config = dict(
    num_hidden_layers=8,
    hidden_size=320,
    n_experts=24,
    experts_per_token=2,
    d_expert=160,
    d_shared_expert=128,
    hidden_act='geglu',
    moe_layers=[1, 3, 5, 7],
    router_score='softmax',
    normalize_top_k=True,
    routed_scale=1.5,
    balance_loss=0.0138,
    balance_bias=False,
    shared_expert_gate=True,
    init_std_router=0.019,
    lr_router=0.000778,
    vocab_size=19232,
    norm='layernorm',
    norm_eps=1e-05,
    tie_word_embeddings=False,
    optimizer='muon_variant',
    learning_rate=0.00998,
    beta1=0.93,
    batch_tokens=65536,
    max_seq_len=2048,
    train_tokens=499600000,
    max_steps=7624,
    dataset='wikipedia_en',
)
Below are experts of layer 5 (counted from 0) of a mixture-of-experts language model. Rows are named router (the router's row for the expert) and show model dimensions 0-159. Each number is 128 + 32 x the weight over its row's rms, rounded and kept within 0 to 255. Numbers have three digits each.
Before each expert's rows: "comes before" lists some tokens at least twice as common just after its tokens as in all text; "comes after" lists some tokens at least twice as common just before its tokens as in all text. This comes from a sample of Wikipedia text that the model never trained on. Tokens count by the router's weight.

# expert 5
comes before: " ", "%", " −", " +", " |\n", " —"
comes after: "0", "%", "1", "2", ")", " |\n"
router:168071110139220141118116095135087120165136126164147177149126119154197105141105142140140143158147108111145167126125091166084102106169136091082120091100083150183151097104161129135129118123118131163144087187187133150132140070162119116115184105097126188121123156151181151160165147117122122085093153116112112055073128143092132133117127130098123102137103133080112064148152108100167132137138155114168112115127175142097092144135155101150165142124118147104091109118088142082154105178102155

# expert 23
comes before: "0", "3", "2", "4", "1", "5"
comes after: " ", " (", "–", "1", "2", "3"
router:137107131156119112167065180129136136089161098074087103072150168152186061114177165121072061148148130150170148085057118153123143117091170120115197156144170112136140099086091148140180101073114143099145170113128149146155127157112173112140150155098161130097113141134169139103156053158141134144150142140146079108113156156115164132124129131155156148165166111155088174111103157132174101142095168116148125070153167188090169139130088060153191097144117131176105136107114111164164190133129118

# expert 18
comes before: " |", ".", "–", " |\n", ";", ","
comes after: " ", ".", "–", " (", "°", "′"
router:055162098113145115175090061113147132102191139101157126044168170110115183095107108168128136095161136179161145160108097143110123136171106176096130161153107144125138152108145127133151076114161112151139110139150142149165131100110100194136136066108109101123140168117152111142107164119128141119101113180082120084099167048167183164063079113149130114173153145177175089100123203066135141082067127133130179122146118138124124170191156138197163148121148168198147120128143132114170102119166142

# expert 20
comes before: " ", " \"", " Total", " Best", "See", " W"
comes after: " |\n", "\n", ".\n\n", ")\n", ")", " |\n\n"
router:112065088122065171135107123071159082150138105102133142134161139147138115110139099107073116171096144190112176093123125130093163080117134171177151147103117177130145075127079157167111201134151167104145146134154180155158149131153097082141149145085042113165142090166152134119129168143088086115093156109119151097155093109120111075086113173157084145118099152121076118176171147146150076087118095094154167182069123128161163124157145133138051122157152098100153073068164133109121117071147162

# expert 0
comes before: "-", " was", " is", " be", " had", " a"
comes after: ",", ".", " he", " He", " and", " which"
router:174133105097149167092092163116150090136133134100175133111124063132114098164163098139191185104166145105079074132157100119160122131134152180090063088165095113139122147121134143117186081093100092114180139060176122137118143098120148128099140134168144115105151133173120092122070153129115097115112055203119147157112046181091170143109089118103155089152134131169128106123133116126140073118203138116101180138110127157158159127080195123062205152144123166126202180211111178141089167112199167

# expert 15
comes before: ",", ".", " ", ".\n\n", " in", " and"
comes after: "201", " in", "202", "200", " the", "199"
router:117128122112051121069071122101094086140101203107188142160188113146169101151125121209119085172157133093133102097137112103118108110157103112141096112065120110178146085107135140118148148111090093128150140139187077139096134089121117135166145130141109146097155130123134099104160132116137139103168107136115118099100129141149115125146154154160195156075147064086126123143151098144135182170098123122117145117126158095144156153141132145089156111079123122171175117145093153145176147036128077

# expert 14
comes before: "201", "1", "200", "0", "2", "202"
comes after: " |", "|", ";", " in", ":", " March"
router:135174111184063069158191151163148082099144098102190159120140150154132124082150120090086121055155188134158125094079099129131069139093163095121087195100133081144136149132112131161164129119141074164138075179088206087130142075115073117154169189112140099192101143100130139074129156083151122096147090080132129168149174194150136132109158130079095133099119159121106175070103184134121131120139087087147065087112134111096151140072127154116067158119145156126162186185109084146126172173121125

# expert 2
comes before: " to", " a", " the", " in", " by", " that"
comes after: " was", " to", " is", " and", " were", " he"
router:099091112106133136103140172166154125098091195116132105103089094126065116129148137160171180113123107092039144147157150109111142155183136101142090107121117131115138119140143107092154083077071128087126171092065140118135055123155160131178058189126168196128140104099081134160136130154054107134133129175192080109145180146101141170144118096084128129142150107098138149103110048113134117074152174124096134092142077150111121120115161129053190132111085141177083165169193159127067144145147140

# expert 4
comes before: ")", "–", " |", ")\n", "),", ";"
comes after: "201", " (", " ", "200", "–", "202"
router:129079128074206126158084089120141132158158114120125102122134177083124140100075131129167195154140166096106140141107137117071128139121075140073099087082093137194170136057177112100139100073146172202169086106181106145143162149093098135118157101104073104091177172182155200146122126159095147127147085173125063102162144102177151120102118115164144161081153169105152131190144091107182160066122161158090168148116191195120146143132142131151160111126134141163125096145093075136134164144076159

# expert 16
comes before: " |", ":", "==\n", " |\n", "ing", "==\n\n"
comes after: " |", "==", "|", "-", "===", "\n\n"
router:115111122161168119184089186124132135167127096078129116105120192099182106147199115060149140126123091176199087178158094120115111155059078090120066127147128113105135155115069114093125145195091123176146122062093123131124146146111118117119114115131144150103150123112145123157089126116082128075117067157159140113139178060098125160062171122163093134157143108104152195131132091148175159141092129130138116185117103117141128134144101146099159140112200094065056082135136162113120149141126159